Experts of a small language model: vocabulary 29924.
Below are experts of layer 7 (counted from 0) of a mixture-of-experts language model. Rows are named router (the router's row for the expert), gate (a neuron's input weights, with its number), up (a neuron's input weights, with its number) and show model dimensions 0-255. Each number is 50 + 12 x the weight over its row's rms, rounded and kept within 0 to 99.
After each expert's rows: "mostly gets" lists some tokens that are sent to it at least half of the time. This comes from a sample of Wikipedia text that the model never trained on.

# expert 4
router:40 45 43 47 44 51 47 64 52 29 62 61 49 53 67 52 26 45 52 45 73 46 60 55 40 48 46 50 66 68 50 43 65 56 42 52 30 42 51 31 48 62 32 68 39 28 43 36 40 66 62 53 58 50 60 69 43 50 72 34 44 31 31 60 40 40 56 92 59 64 30 64 36 59 57 49 49 58 71 58 49 53 37 64 58 49 42 41 51 54 70 28 71 54 36 54 65 53 49 61 53 62 53 48 68 46 44 41 63 51 66 38 52 40 53 51 39 36 38 27 46 56 56 43 33 22 54 38 57 38 43 59 25 27 58 56 38 61 52 49 53 40 45 67 43 48 50 53 48 23 58 48 38 41 64 58 43 41 67 58 46 21 37 62 64 27 48 69 50 39 50 47 48 46 52 65 18 30 74 43 33 52 42 32 59 61 25 57 53 49 54 63 43 58 60 41 58 72 57 46 25 50 56 50 52 28 51 47 43 57 48 38 53 24 46 49 59 60 33 54 67 55 51 48 50 45 68 62 51 60 58 36 50 61 65 62 62 59 51 49 55 36 40 58 43 40 33 70 37 59 36 43 49 51 49 37
gate8:63 62 54 47 53 57 50 49 41 44 53 69 45 43 57 54 39 36 43 42 56 59 59 33 44 45 53 55 62 49 23 41 54 34 38 45 56 40 53 57 53 46 66 52 26 34 72 61 40 56 54 62 61 57 44 40 37 49 51 41 54 58 52 44 53 30 64 56 39 49 33 51 35 58 38 73 63 47 46 64 31 44 50 63 58 17 31 50 57 37 59 66 59 73 60 47 28 59 45 44 66 37 64 52 46 60 53 32 41 27 55 39 51 25 55 74 40 42 57 46 36 48 30 40 65 68 51 73 26 57 55 53 67 68 56 29 39 32 55 63 30 57 60 47 58 34 43 53 79 33 39 45 41 25 26 41 41 53 45 46 53 57 54 49 65 44 39 60 40 50 35 41 74 24 51 64 52 42 77 66 45 69 43 49 39 40 51 56 44 64 45 54 53 77 63 38 36 71 62 41 55 66 55 56 64 70 77 65 41 56 47 36 54 53 54 43 60 36 46 29 49 51 31 72 53 51 51 25 53 44 44 44 48 33 39 34 50 50 47 48 37 53 37 44 50 50 50 53 48 25 48 41 40 57 48 46
up8:66 43 43 36 52 66 74 50 44 71 49 61 30 46 78 62 46 29 45 37 52 58 55 56 40 27 46 51 52 49 54 40 63 14 72 48 64 30 59 66 67 52 45 56 58 50 55 66 61 62 39 42 49 50 56 62 53 57 49 50 66 46 64 40 32 45 68 48 28 39 52 39 41 46 30 74 48 38 45 68 46 57 60 63 44 52 43 55 77 55 44 29 54 63 56 39 40 60 43 42 56 50 65 63 46 47 52 43 60 38 53 38 46 47 63 68 41 20 72 24 48 47 37 44 42 77 75 53 50 43 44 54 58 39 54 54 71 47 40 46 47 42 35 57 52 41 48 72 56 64 57 67 66 63 39 36 56 47 36 63 50 49 67 43 57 55 27 52 57 45 35 50 64 28 35 54 36 44 67 60 42 61 47 40 48 35 57 47 53 71 54 48 44 72 65 40 45 27 49 53 56 56 41 48 58 42 42 58 31 42 28 26 60 48 70 73 68 46 42 42 49 54 46 37 74 62 55 31 56 50 56 52 49 53 35 48 39 59 56 47 48 32 39 39 48 63 39 45 27 28 56 63 34 32 56 42
mostly gets: " ==", " ===", "\".", "1", "2", ".\""

# expert 11
router:30 51 22 32 64 46 45 35 50 47 72 60 46 49 49 54 48 51 33 70 56 72 43 38 41 43 58 61 43 37 23 47 41 59 33 42 46 50 55 58 51 45 68 44 46 42 79 85 48 52 61 57 47 50 30 45 63 43 22 42 45 57 74 39 47 68 39 52 40 35 48 44 62 61 53 52 23 35 60 34 58 49 54 65 57 56 48 30 48 72 47 54 54 51 69 53 44 41 45 55 62 65 42 46 47 35 59 58 59 53 37 73 18 54 54 61 41 59 60 47 54 57 54 45 55 57 66 31 39 45 62 40 48 49 56 54 54 16 57 36 34 51 38 44 33 40 56 64 61 59 31 65 47 37 55 40 52 41 58 49 27 46 27 53 66 50 21 33 29 35 54 43 55 59 53 53 55 55 56 52 49 71 50 70 57 60 76 50 53 59 26 43 50 37 29 56 35 45 47 64 52 40 43 73 48 64 60 42 42 42 49 45 36 56 47 51 52 56 58 22 49 49 56 68 55 53 68 60 53 48 19 61 57 59 63 42 62 44 63 49 50 47 67 28 32 42 50 45 56 35 66 54 50 48 49 41
gate8:52 49 55 68 48 48 53 54 49 40 48 43 66 53 17 58 29 55 76 37 52 36 40 57 53 34 39 39 49 63 45 70 62 32 38 61 36 40 37 46 63 48 58 60 63 46 55 45 40 54 64 70 52 84 68 69 45 59 48 54 54 27 69 39 57 36 57 42 41 51 46 42 59 58 36 29 61 66 37 60 58 44 68 50 53 64 44 46 52 59 57 45 40 69 53 71 48 46 28 28 61 33 48 43 53 51 42 38 40 44 54 68 37 62 63 54 46 66 48 42 38 51 25 49 55 38 43 40 47 52 60 57 37 56 69 53 34 53 47 64 63 52 88 65 47 36 62 44 59 59 37 52 66 46 44 58 63 66 47 39 33 52 48 59 67 44 68 33 50 71 62 49 26 57 49 34 47 43 59 51 68 50 50 21 43 57 39 37 60 70 41 66 29 62 48 44 46 39 53 54 48 71 46 74 61 51 44 49 53 36 47 50 35 45 55 48 45 37 38 55 48 62 34 58 45 73 37 30 55 40 56 76 68 46 44 45 40 40 49 67 52 34 72 46 56 56 56 57 54 63 56 83 42 55 59 32
up8:59 33 45 53 39 75 55 43 61 66 19 52 75 54 49 50 47 42 39 63 43 58 58 49 50 66 56 50 65 69 70 49 53 49 59 70 57 62 55 41 30 37 49 48 91 46 61 32 49 35 44 54 51 50 54 50 55 47 65 26 49 52 46 73 55 58 43 49 47 58 52 40 50 33 42 70 68 52 37 43 54 41 67 59 68 46 54 36 70 18 72 78 56 39 47 31 38 50 49 34 33 36 66 61 56 41 40 47 54 10 44 55 39 61 59 53 61 72 59 53 33 45 47 28 57 52 55 52 38 40 45 60 55 58 46 35 26 51 27 53 67 45 73 52 44 44 53 66 56 36 52 53 54 49 59 55 48 55 41 50 30 72 51 54 39 51 41 47 40 42 40 54 73 57 58 51 59 49 30 40 50 43 38 39 44 53 45 52 55 42 39 59 49 38 33 53 34 41 59 52 38 36 52 61 51 65 67 31 62 60 61 60 66 50 72 40 57 44 39 58 48 59 31 57 56 56 36 64 53 66 63 78 55 44 61 42 49 41 45 47 43 71 53 50 19 36 61 44 59 45 37 58 42 30 61 44
mostly gets: " H", " D", " L", " J", " M", " S"

# expert 0
router:32 73 47 70 56 57 56 51 51 58 73 47 44 32 68 56 65 52 71 43 62 53 47 61 61 80 40 51 42 44 37 40 43 52 43 38 73 48 70 71 48 67 23 45 53 44 40 41 64 47 50 42 46 63 40 51 43 45 66 57 53 37 45 45 50 30 34 40 64 45 60 38 31 59 60 36 55 53 51 62 26 50 65 58 53 43 62 27 60 55 27 48 62 28 50 24 48 65 46 51 56 46 34 54 38 51 42 53 72 43 54 25 64 69 29 66 58 55 47 49 45 51 61 57 40 47 34 39 62 44 34 54 45 38 37 54 43 68 54 56 67 65 54 54 54 48 67 20 44 54 54 38 45 62 42 42 53 54 61 39 59 68 73 41 40 48 54 43 68 41 30 63 63 67 27 42 49 51 65 65 65 34 39 68 34 35 43 42 60 44 71 53 63 28 51 75 68 50 49 43 49 71 36 41 44 25 33 55 56 40 42 39 45 52 58 34 38 62 44 59 28 55 54 52 41 51 41 49 43 66 47 36 34 62 67 60 55 39 57 54 46 64 28 48 46 52 50 50 37 62 62 56 51 46 24 53
gate8:45 35 51 48 77 33 47 35 38 45 54 61 52 49 48 46 38 42 55 42 54 34 52 38 22 53 36 23 53 36 68 40 47 50 43 57 51 43 61 32 43 40 63 55 46 63 42 42 63 35 40 43 49 73 47 26 70 50 37 37 50 63 50 35 68 52 39 48 49 71 43 41 48 33 41 52 43 48 56 43 59 35 57 63 28 48 49 31 50 50 16 37 36 43 56 50 66 42 50 60 47 42 55 20 58 49 45 48 58 50 40 49 33 48 72 50 33 64 59 26 62 36 47 41 49 63 42 33 52 56 55 37 44 61 53 44 52 68 25 42 52 31 58 52 53 49 43 63 50 48 64 73 56 65 31 56 47 50 62 56 56 34 66 39 59 54 39 56 41 50 52 48 55 35 57 72 61 59 69 48 35 60 68 51 46 35 37 51 65 57 46 79 51 56 59 58 50 41 42 46 53 54 59 35 69 53 52 40 55 69 65 50 38 23 73 44 36 45 59 57 19 62 84 41 33 54 64 55 60 68 41 45 68 70 57 36 45 81 35 54 56 57 54 53 57 47 53 29 32 54 59 56 55 31 54 39
up8:42 61 56 52 34 61 55 66 64 35 70 41 57 70 39 40 40 45 38 36 31 59 55 72 53 78 43 45 45 53 45 60 34 68 60 58 43 37 61 62 42 52 64 59 72 50 56 45 46 51 58 34 82 46 56 48 52 43 55 59 57 44 13 35 30 43 48 48 55 63 33 52 54 65 55 31 57 48 51 70 36 60 48 42 42 55 52 51 53 63 34 46 54 49 56 50 36 43 41 60 66 37 64 52 26 40 63 35 30 31 64 31 51 89 33 54 45 47 55 43 43 58 67 64 74 39 64 50 41 65 69 43 55 53 52 42 45 48 56 52 52 38 46 47 46 45 44 65 40 42 62 51 52 57 76 47 44 36 23 52 73 45 33 24 60 37 56 43 66 62 42 66 30 39 47 43 49 29 43 53 57 46 33 57 41 59 50 47 43 23 46 36 64 62 50 39 43 41 51 42 55 57 52 58 63 46 55 31 67 67 30 54 50 49 24 54 49 42 57 57 44 41 37 38 39 41 48 59 47 24 56 38 62 31 44 75 48 36 73 47 67 43 30 43 59 52 48 47 55 39 46 67 40 55 43 57
mostly gets: "|", " '", "\".", ".\"", ");", "\n"

# expert 10
router:58 58 48 44 44 79 55 47 41 37 60 42 55 57 49 45 49 40 63 63 61 40 49 57 61 66 45 71 63 40 52 36 41 68 55 47 65 55 40 34 45 35 44 39 47 24 47 46 48 43 54 32 57 40 57 47 47 59 68 56 53 32 72 43 45 33 41 56 29 49 49 36 37 67 56 59 51 49 49 46 44 62 55 46 63 43 52 67 70 44 52 44 26 75 54 70 34 68 38 80 66 35 60 49 43 48 58 65 47 45 31 31 52 54 65 73 51 58 32 65 39 60 37 56 52 60 41 68 46 52 65 37 66 78 79 42 35 51 67 32 56 67 59 68 42 43 51 35 41 61 24 60 46 54 31 44 42 53 63 54 49 72 60 21 54 43 47 38 43 52 32 44 46 68 55 46 51 48 46 53 31 68 43 66 48 37 61 42 53 47 40 50 65 62 60 47 44 75 63 47 51 77 47 53 48 61 63 41 49 52 55 54 59 49 55 36 61 56 55 40 65 81 43 59 50 40 22 52 54 31 35 30 58 56 62 56 45 53 49 55 46 48 49 59 52 16 60 61 37 64 55 47 33 49 39 65
gate8:45 42 49 55 40 53 53 44 49 45 46 49 43 37 69 50 39 64 27 64 35 65 46 49 44 59 33 42 59 76 59 39 53 61 43 30 56 47 66 58 54 46 45 43 59 35 59 46 40 38 49 56 32 43 49 32 30 58 42 33 57 48 38 51 66 22 57 41 36 57 43 55 37 62 48 38 60 64 68 48 40 49 29 40 40 54 63 66 69 42 55 68 27 40 66 68 57 35 39 76 51 41 58 39 53 88 93 62 46 45 28 53 27 63 37 64 55 49 47 56 63 54 41 42 46 46 47 57 64 50 42 45 65 42 37 42 41 41 74 51 57 43 69 36 56 45 30 52 62 61 54 49 53 47 54 63 62 58 65 41 53 55 54 47 45 32 57 53 34 40 62 29 60 44 48 59 42 42 56 39 45 60 60 65 57 29 36 38 63 68 82 54 57 43 57 53 47 49 42 36 80 64 51 55 50 34 55 43 53 41 36 39 57 54 49 77 47 58 54 41 54 45 47 56 52 72 32 56 63 49 31 49 40 58 38 66 49 75 48 47 42 41 40 51 27 43 33 45 49 51 45 43 48 28 46 80
up8:58 56 60 45 33 32 41 35 53 66 37 51 49 42 71 63 53 39 60 56 68 51 46 82 58 41 47 52 48 44 51 34 49 54 44 86 50 22 56 66 40 59 48 46 71 71 34 42 47 46 50 62 39 36 57 47 45 59 61 56 40 62 40 64 28 30 59 43 52 67 73 35 56 51 55 51 38 48 58 54 48 81 72 36 46 37 29 55 55 42 38 51 57 41 39 42 60 29 35 42 42 57 43 62 54 49 48 76 39 31 48 66 41 62 50 54 49 30 55 54 66 30 49 54 36 58 35 62 50 61 50 76 36 44 44 42 60 53 63 53 45 61 70 49 51 42 49 53 45 41 64 69 40 48 32 34 37 71 53 54 58 51 45 66 71 41 45 50 64 62 32 47 48 38 53 43 31 51 64 56 45 50 76 53 37 48 37 50 44 50 70 43 38 35 47 50 56 48 57 26 47 50 35 45 47 35 46 57 39 70 52 77 43 46 54 28 52 58 60 46 54 46 64 62 31 49 51 48 51 68 51 54 37 52 40 62 38 53 32 37 66 44 61 67 32 68 50 45 37 62 26 71 48 18 49 66
mostly gets: "°", " not", " have", " had", "′", " can"

# expert 5
router:60 41 40 57 31 55 45 64 53 50 45 44 61 68 29 39 44 65 57 48 47 33 71 61 34 50 47 59 43 37 68 58 41 55 53 59 51 56 43 42 60 58 48 30 34 59 42 21 41 36 29 55 50 62 57 33 58 34 56 55 51 60 30 46 61 50 68 39 65 38 64 76 56 48 60 49 65 60 53 36 52 35 49 64 32 56 22 62 48 72 16 45 51 33 39 52 36 30 59 59 45 69 38 68 66 46 49 32 56 59 53 49 46 40 46 34 50 45 38 44 59 31 49 47 38 40 46 51 38 31 59 50 54 17 49 53 42 62 69 45 48 65 56 40 62 62 42 52 63 71 76 40 41 39 59 63 56 57 49 63 64 39 29 62 41 41 52 59 50 31 51 44 49 24 44 51 34 53 58 41 70 45 47 51 39 52 34 55 23 41 81 68 49 56 54 46 57 28 25 44 59 39 81 23 42 43 33 49 42 51 48 58 51 46 51 69 43 47 65 68 48 35 60 39 37 50 81 41 56 54 57 54 54 56 54 67 60 40 54 51 45 52 40 54 49 53 43 54 54 45 42 59 54 52 66 51
gate8:44 62 37 66 34 62 76 66 51 41 51 36 47 64 57 63 62 47 47 56 67 57 72 56 39 43 57 48 43 60 55 52 42 59 61 40 54 28 50 46 36 65 59 45 39 69 63 54 42 71 56 60 40 31 41 32 57 19 46 41 54 62 67 51 47 60 49 64 44 51 48 30 55 51 27 30 35 55 36 72 55 50 67 54 64 32 67 43 36 44 49 51 41 64 34 50 47 47 74 54 32 45 65 61 31 55 43 56 64 40 71 71 57 60 58 37 66 59 50 63 63 53 43 66 66 39 62 38 57 59 58 52 31 49 53 49 49 73 23 45 38 24 44 54 41 35 36 33 43 59 54 37 47 71 39 48 33 47 53 59 49 55 51 47 58 62 33 52 42 33 43 57 48 63 32 59 57 37 43 43 36 61 45 60 55 42 44 37 31 78 46 48 45 79 53 52 58 53 61 46 48 45 41 60 79 47 55 38 60 51 45 36 44 63 47 42 71 35 50 29 40 67 53 69 53 68 63 37 48 53 56 58 51 42 65 26 46 46 43 76 56 50 62 83 50 56 49 28 45 36 42 47 51 56 54 43
up8:66 69 39 43 59 61 50 55 51 60 37 69 37 65 63 46 69 66 57 57 65 58 40 63 44 44 50 61 39 38 53 47 68 57 57 48 56 38 56 56 55 50 45 58 28 55 57 72 45 38 55 56 37 53 52 41 48 27 51 57 33 42 74 70 26 63 47 65 52 50 50 41 68 48 41 54 36 40 42 63 52 35 54 55 55 52 64 42 33 77 61 59 51 69 42 76 55 44 51 71 41 54 64 48 59 66 41 36 54 39 56 65 72 60 34 54 50 66 55 60 45 65 41 36 24 42 41 26 79 67 68 49 48 50 57 43 52 51 18 60 52 34 65 55 56 49 57 48 56 69 65 69 29 53 16 51 33 51 35 58 57 56 64 35 41 49 50 27 50 58 38 46 53 53 31 55 52 57 35 70 53 45 42 52 39 43 45 30 45 55 67 36 53 59 53 73 50 68 45 46 49 43 47 54 59 59 61 34 56 47 57 59 61 75 55 31 52 43 41 63 59 63 46 70 52 48 32 37 27 35 55 59 13 53 50 46 39 63 67 61 59 38 42 55 52 63 41 34 50 48 60 41 65 58 41 60
mostly gets: " April", " States", " March", " July", " October", " June"

# expert 9
router:32 56 48 52 34 20 50 45 54 70 37 51 59 62 60 53 53 36 46 67 45 52 71 63 57 50 51 47 54 44 51 53 52 30 55 57 58 66 64 62 55 62 58 53 71 56 45 36 55 24 38 67 50 45 49 52 29 48 74 77 50 61 43 57 51 45 48 63 56 65 49 52 40 51 61 66 39 43 36 64 49 34 61 20 54 33 59 57 50 45 64 33 56 49 38 52 71 42 63 58 36 58 54 41 49 59 48 65 33 57 50 47 43 72 48 59 52 18 57 48 50 58 59 57 61 34 43 67 67 46 42 67 50 65 44 57 72 71 29 39 54 40 38 78 73 68 74 50 38 54 64 57 69 59 51 55 25 46 41 64 47 35 44 62 28 59 53 25 71 47 54 64 42 57 59 33 57 49 50 34 57 62 70 44 46 61 17 45 78 41 32 43 64 65 57 72 38 50 56 56 60 51 43 49 55 17 39 54 42 58 44 56 41 63 29 59 70 52 49 40 37 49 55 42 40 58 41 50 34 40 42 53 59 53 42 51 45 47 47 44 43 52 48 58 51 70 49 65 48 42 29 41 45 54 65 48
gate5:51 40 40 47 33 47 42 57 60 36 32 47 64 52 51 74 44 56 46 64 48 70 26 25 26 52 54 38 38 42 68 31 44 52 57 61 76 58 52 67 71 62 42 67 52 47 58 75 63 38 47 61 73 48 41 45 19 50 62 33 57 46 33 54 56 58 47 72 37 48 65 49 66 56 65 58 49 39 52 60 62 61 47 47 43 58 68 54 77 49 65 58 47 61 51 61 28 39 31 53 48 50 78 35 37 62 36 52 39 50 42 51 82 63 50 42 43 42 58 65 59 49 44 49 52 44 39 57 27 68 66 58 56 57 42 45 46 45 58 39 28 60 43 54 69 55 47 53 53 30 32 54 57 53 52 37 39 47 44 32 47 76 61 38 39 56 55 58 38 69 33 59 61 55 56 31 57 43 37 39 59 61 44 50 46 57 53 52 57 67 51 52 66 48 64 73 40 69 43 53 50 60 54 51 55 51 43 65 67 56 42 52 57 32 46 42 34 53 46 40 81 42 30 67 36 45 55 49 47 47 51 61 82 47 37 38 61 54 38 60 56 44 56 68 52 55 42 63 37 50 32 59 37 21 59 62
up5:61 66 66 36 49 64 57 50 55 59 44 51 48 26 59 46 56 62 35 50 61 43 49 28 69 53 53 56 41 52 59 49 33 46 51 54 44 39 49 55 40 52 36 47 76 29 51 75 29 36 74 60 25 40 53 49 55 59 52 55 40 55 60 39 27 44 56 57 50 55 59 70 27 49 47 66 48 58 35 56 37 69 69 37 66 36 32 46 63 62 49 59 60 64 49 58 39 35 47 79 52 54 39 56 61 55 56 54 45 63 58 34 37 56 36 65 35 48 48 62 48 61 60 46 38 70 39 66 43 62 62 36 60 39 46 61 63 54 79 72 52 58 42 49 63 65 57 53 31 46 28 61 43 44 67 36 62 71 38 53 49 45 64 25 57 57 36 48 46 51 61 55 72 59 57 51 56 55 63 56 30 29 45 59 53 53 67 60 46 44 45 35 49 45 66 53 42 49 61 50 20 61 54 49 64 47 82 56 42 42 25 45 40 28 40 47 48 51 51 43 68 56 57 53 55 43 49 46 63 40 43 56 52 46 69 48 49 50 28 28 58 55 36 57 51 35 18 50 48 37 25 35 39 57 34 72
mostly gets: " for", " as", " on", " with", " in", " from"

# expert 2
router:67 41 46 49 58 53 50 35 39 48 31 60 50 33 58 49 76 50 46 38 54 46 51 17 51 42 44 41 68 76 63 60 63 38 45 38 60 65 25 60 39 33 52 43 48 49 34 69 58 48 30 68 61 52 49 61 58 41 25 43 59 62 44 66 46 67 45 56 47 60 51 46 47 52 40 58 79 47 54 43 65 36 58 49 63 65 55 71 56 46 63 45 45 44 37 54 37 43 62 62 35 55 64 39 36 58 44 52 34 45 41 49 60 35 63 39 33 66 49 56 64 58 35 31 49 36 34 42 52 52 66 61 48 46 47 34 41 52 37 53 56 19 50 47 58 32 58 59 51 38 54 41 45 45 23 46 47 67 63 36 56 78 59 60 65 40 62 56 33 47 55 42 66 37 42 61 48 49 22 32 61 37 51 47 65 44 28 54 52 53 49 32 46 59 59 44 70 55 45 48 41 39 40 54 56 59 82 35 56 56 64 32 48 65 49 59 68 60 26 63 40 56 31 41 61 51 41 34 55 29 43 46 50 31 54 29 36 73 33 67 58 64 51 42 73 42 60 65 45 52 45 33 44 40 41 54
gate8:57 54 56 46 25 47 64 80 57 34 48 51 55 61 35 66 45 28 40 51 33 59 55 69 43 56 51 44 46 44 57 53 57 30 56 46 60 45 36 46 59 66 62 60 30 47 42 32 26 54 59 44 46 64 29 45 38 60 62 67 66 44 51 48 38 72 42 42 23 38 54 72 36 56 47 50 62 55 36 39 35 53 47 48 67 66 15 52 54 70 42 53 58 28 44 40 66 48 50 43 48 52 34 65 54 50 65 40 67 52 61 42 68 50 37 41 49 47 42 64 81 56 43 48 59 32 45 62 53 63 53 56 39 56 62 75 33 53 65 91 46 65 31 45 72 57 44 46 36 53 66 45 38 61 53 69 49 42 46 60 79 42 58 29 46 49 53 69 62 52 64 44 61 62 54 52 48 46 36 44 73 43 68 49 49 58 46 53 46 54 49 36 62 39 49 49 58 38 41 48 40 46 54 58 42 31 31 44 38 53 63 52 56 56 61 54 65 39 37 32 75 50 72 53 62 61 43 46 32 51 30 37 41 43 29 59 47 41 35 52 47 39 45 55 48 26 42 70 37 40 43 49 54 54 53 53
up8:39 64 35 59 63 53 54 44 52 49 35 46 40 55 42 41 37 24 68 45 68 50 43 50 48 53 62 57 59 48 37 66 38 72 51 62 48 22 42 55 64 54 25 53 57 57 47 41 25 46 42 37 57 52 42 53 69 45 46 33 46 67 42 34 65 36 55 61 83 47 59 56 39 36 37 50 45 34 66 41 58 32 52 40 21 29 54 51 50 70 44 53 55 55 41 54 37 44 54 46 54 57 56 59 41 38 49 20 44 52 54 33 32 62 51 45 38 54 33 69 51 56 64 57 60 64 25 27 44 45 45 50 40 53 59 28 59 33 28 58 55 50 50 45 50 48 76 30 47 57 42 34 47 34 22 57 45 30 58 22 56 37 48 73 58 56 52 38 33 56 39 56 60 36 27 41 45 50 37 73 48 51 65 45 49 45 57 60 53 33 61 69 58 33 49 42 60 56 56 48 60 54 30 40 62 45 46 62 48 45 33 34 53 42 51 37 61 54 58 61 52 48 54 54 65 71 58 51 57 31 65 53 48 65 53 56 53 56 58 56 70 68 42 25 50 45 50 69 36 71 35 50 66 76 43 49
mostly gets: "″", "=", "|---|---|---|---|", "Personal", " Coordinates", "History"

# expert 3
router:40 69 57 60 33 72 44 36 50 41 53 62 48 43 55 54 38 31 40 66 34 51 40 48 56 69 61 54 70 53 64 46 51 27 53 61 37 42 55 45 44 34 17 49 39 55 62 79 39 57 53 47 55 35 51 60 51 63 35 50 33 39 42 42 59 50 29 47 64 61 55 42 25 40 42 51 48 54 38 67 40 72 50 70 49 49 69 39 65 67 48 43 52 70 70 55 81 60 60 47 32 49 45 40 47 42 66 55 49 40 49 56 45 42 33 29 49 42 70 46 46 40 61 31 36 71 58 48 47 72 58 49 63 46 53 35 46 55 50 37 55 54 51 37 30 76 60 64 65 47 27 46 52 50 42 45 54 42 37 36 35 52 57 57 29 46 71 43 45 50 62 67 63 49 60 54 37 71 64 46 52 66 66 46 60 21 54 52 46 38 39 41 27 38 46 49 36 50 68 52 44 45 37 58 35 56 40 34 66 50 60 54 53 45 57 46 36 42 40 55 66 39 63 48 53 62 37 48 49 37 71 42 24 48 39 33 14 46 40 63 47 34 47 71 54 46 54 48 73 47 51 39 66 58 56 41
gate8:53 34 25 61 56 61 56 33 36 45 32 35 44 45 39 75 53 44 36 70 33 46 46 52 67 54 64 42 54 62 39 30 44 65 47 45 45 67 35 57 34 71 66 38 47 36 48 47 23 41 74 42 59 53 16 52 41 24 41 74 51 49 43 55 57 66 38 39 52 50 50 40 55 39 50 38 53 53 55 54 55 26 37 35 60 50 50 44 18 69 43 67 54 50 49 49 66 52 32 54 54 48 48 30 50 40 66 29 47 64 44 58 59 47 66 58 78 49 66 43 46 48 42 58 72 48 35 38 71 65 66 44 34 36 51 40 50 56 55 44 46 46 36 54 43 46 60 39 54 37 48 36 30 58 40 46 43 47 18 47 51 33 49 48 52 52 52 62 63 51 60 32 55 66 35 65 60 70 65 63 33 51 57 37 50 63 44 48 61 18 48 48 64 42 53 41 42 46 56 61 45 63 45 42 43 46 31 52 40 55 56 29 30 56 48 44 62 67 50 49 53 43 66 59 34 61 54 58 50 77 63 63 49 45 52 49 68 28 69 57 48 45 41 50 45 34 40 44 52 49 36 52 47 56 41 14
up8:66 62 57 63 45 62 38 31 62 60 63 47 51 65 84 58 60 49 70 32 58 44 42 68 49 65 38 28 37 71 53 64 48 46 64 38 29 46 45 32 34 47 45 55 29 22 60 75 58 49 34 52 47 43 51 53 62 47 46 49 48 43 34 56 79 50 64 38 37 39 57 44 46 61 41 47 53 49 72 25 62 54 28 54 33 54 48 48 55 59 41 42 63 49 55 57 44 67 52 33 71 42 38 42 44 42 28 53 35 52 42 54 66 38 33 48 41 39 67 48 34 49 56 26 28 53 46 36 39 40 25 37 48 45 40 47 63 39 42 69 29 25 48 60 28 64 41 46 52 20 51 51 45 28 41 48 52 57 54 58 56 53 60 53 65 59 45 37 48 61 65 51 42 49 49 54 52 65 52 38 25 21 54 31 36 47 65 44 61 36 53 39 54 58 41 49 78 32 48 53 39 50 47 62 56 49 29 57 59 56 46 46 64 45 62 55 39 53 47 62 34 51 48 53 41 43 52 45 56 63 48 46 53 39 57 25 34 49 38 33 49 52 69 43 73 76 42 55 68 62 43 47 50 41 49 54
mostly gets: " the", " ", " The", "The", " their", " New"

# expert 1
router:45 55 63 61 71 50 54 60 56 45 39 42 31 61 49 43 64 41 48 32 41 48 41 65 43 36 51 48 56 47 61 59 53 35 66 42 56 41 51 58 49 41 77 63 57 55 41 39 42 83 44 33 66 39 32 58 43 35 47 43 52 74 54 63 49 69 43 54 28 44 42 32 72 32 54 33 49 48 43 62 57 52 66 34 46 56 50 73 38 34 48 47 24 51 42 66 61 49 56 37 39 33 48 61 58 56 39 46 65 41 43 50 54 61 58 51 52 15 58 37 51 39 56 76 72 57 35 57 70 61 37 46 42 29 51 77 78 52 36 39 46 56 44 57 49 41 48 41 27 56 53 41 46 49 62 72 47 51 56 53 69 50 48 43 38 65 72 52 35 62 57 56 41 19 56 47 39 58 61 70 57 62 62 49 63 75 24 35 28 56 60 55 43 46 46 66 40 57 52 50 55 50 48 48 49 56 54 76 66 77 50 56 65 51 68 53 56 40 60 40 46 40 59 35 61 69 45 57 53 65 39 43 39 56 24 59 33 54 63 61 61 40 39 54 37 32 42 44 43 47 40 49 54 43 68 60
gate17:48 48 31 22 71 71 34 50 60 51 49 41 60 53 48 48 52 46 66 45 67 69 64 37 55 54 60 59 59 51 54 37 66 62 36 51 61 51 64 25 43 48 60 59 48 61 44 60 46 61 80 36 50 53 44 51 41 45 31 52 21 26 31 25 24 62 54 54 58 59 55 19 37 42 50 53 43 37 50 69 29 42 33 63 47 60 35 55 52 42 58 52 60 65 55 61 37 46 49 45 34 49 20 56 57 26 65 58 49 39 60 32 45 45 63 50 40 56 68 51 65 50 32 45 47 42 55 18 52 38 50 42 31 44 82 53 52 38 59 40 48 69 46 27 42 59 25 36 65 58 43 45 47 48 62 61 33 67 40 35 49 81 40 44 59 63 41 43 55 57 50 46 57 60 45 60 30 35 54 37 36 57 46 48 58 43 61 37 43 64 59 47 55 42 56 40 49 44 54 51 43 64 61 55 52 44 59 38 53 47 55 45 55 45 44 40 46 37 40 46 45 72 34 59 36 32 54 48 79 51 62 45 52 50 55 51 65 47 52 43 63 46 63 43 39 38 26 56 22 37 32 56 57 56 35 59
up17:58 51 59 38 65 59 61 40 85 73 46 59 53 72 39 56 40 67 55 62 60 48 57 43 23 24 31 50 40 61 40 70 62 50 51 57 51 46 39 38 69 64 70 72 41 43 53 54 34 56 54 69 66 39 45 55 40 31 53 52 47 51 48 57 55 52 43 59 74 65 38 45 43 47 57 65 53 58 55 73 75 63 56 57 48 55 36 43 68 53 75 44 56 58 51 65 48 39 58 38 55 35 45 64 43 50 47 58 60 60 61 54 44 46 47 56 47 66 55 24 46 41 64 35 43 42 40 54 41 52 57 48 44 40 54 40 47 52 34 26 74 32 54 46 31 58 47 35 50 31 55 69 61 51 40 47 61 49 36 57 41 53 39 50 43 61 48 54 69 48 36 64 56 50 38 38 52 71 29 34 70 46 61 59 62 59 61 55 74 62 41 55 52 55 57 67 38 24 38 65 40 72 56 43 53 46 63 45 36 49 49 52 48 56 30 63 39 30 38 49 53 55 53 36 34 30 66 29 53 35 48 75 74 67 44 57 49 50 26 31 77 39 40 38 54 50 46 47 40 41 34 64 60 44 42 48
mostly gets: " years", " time", " film", " than", " area", " end"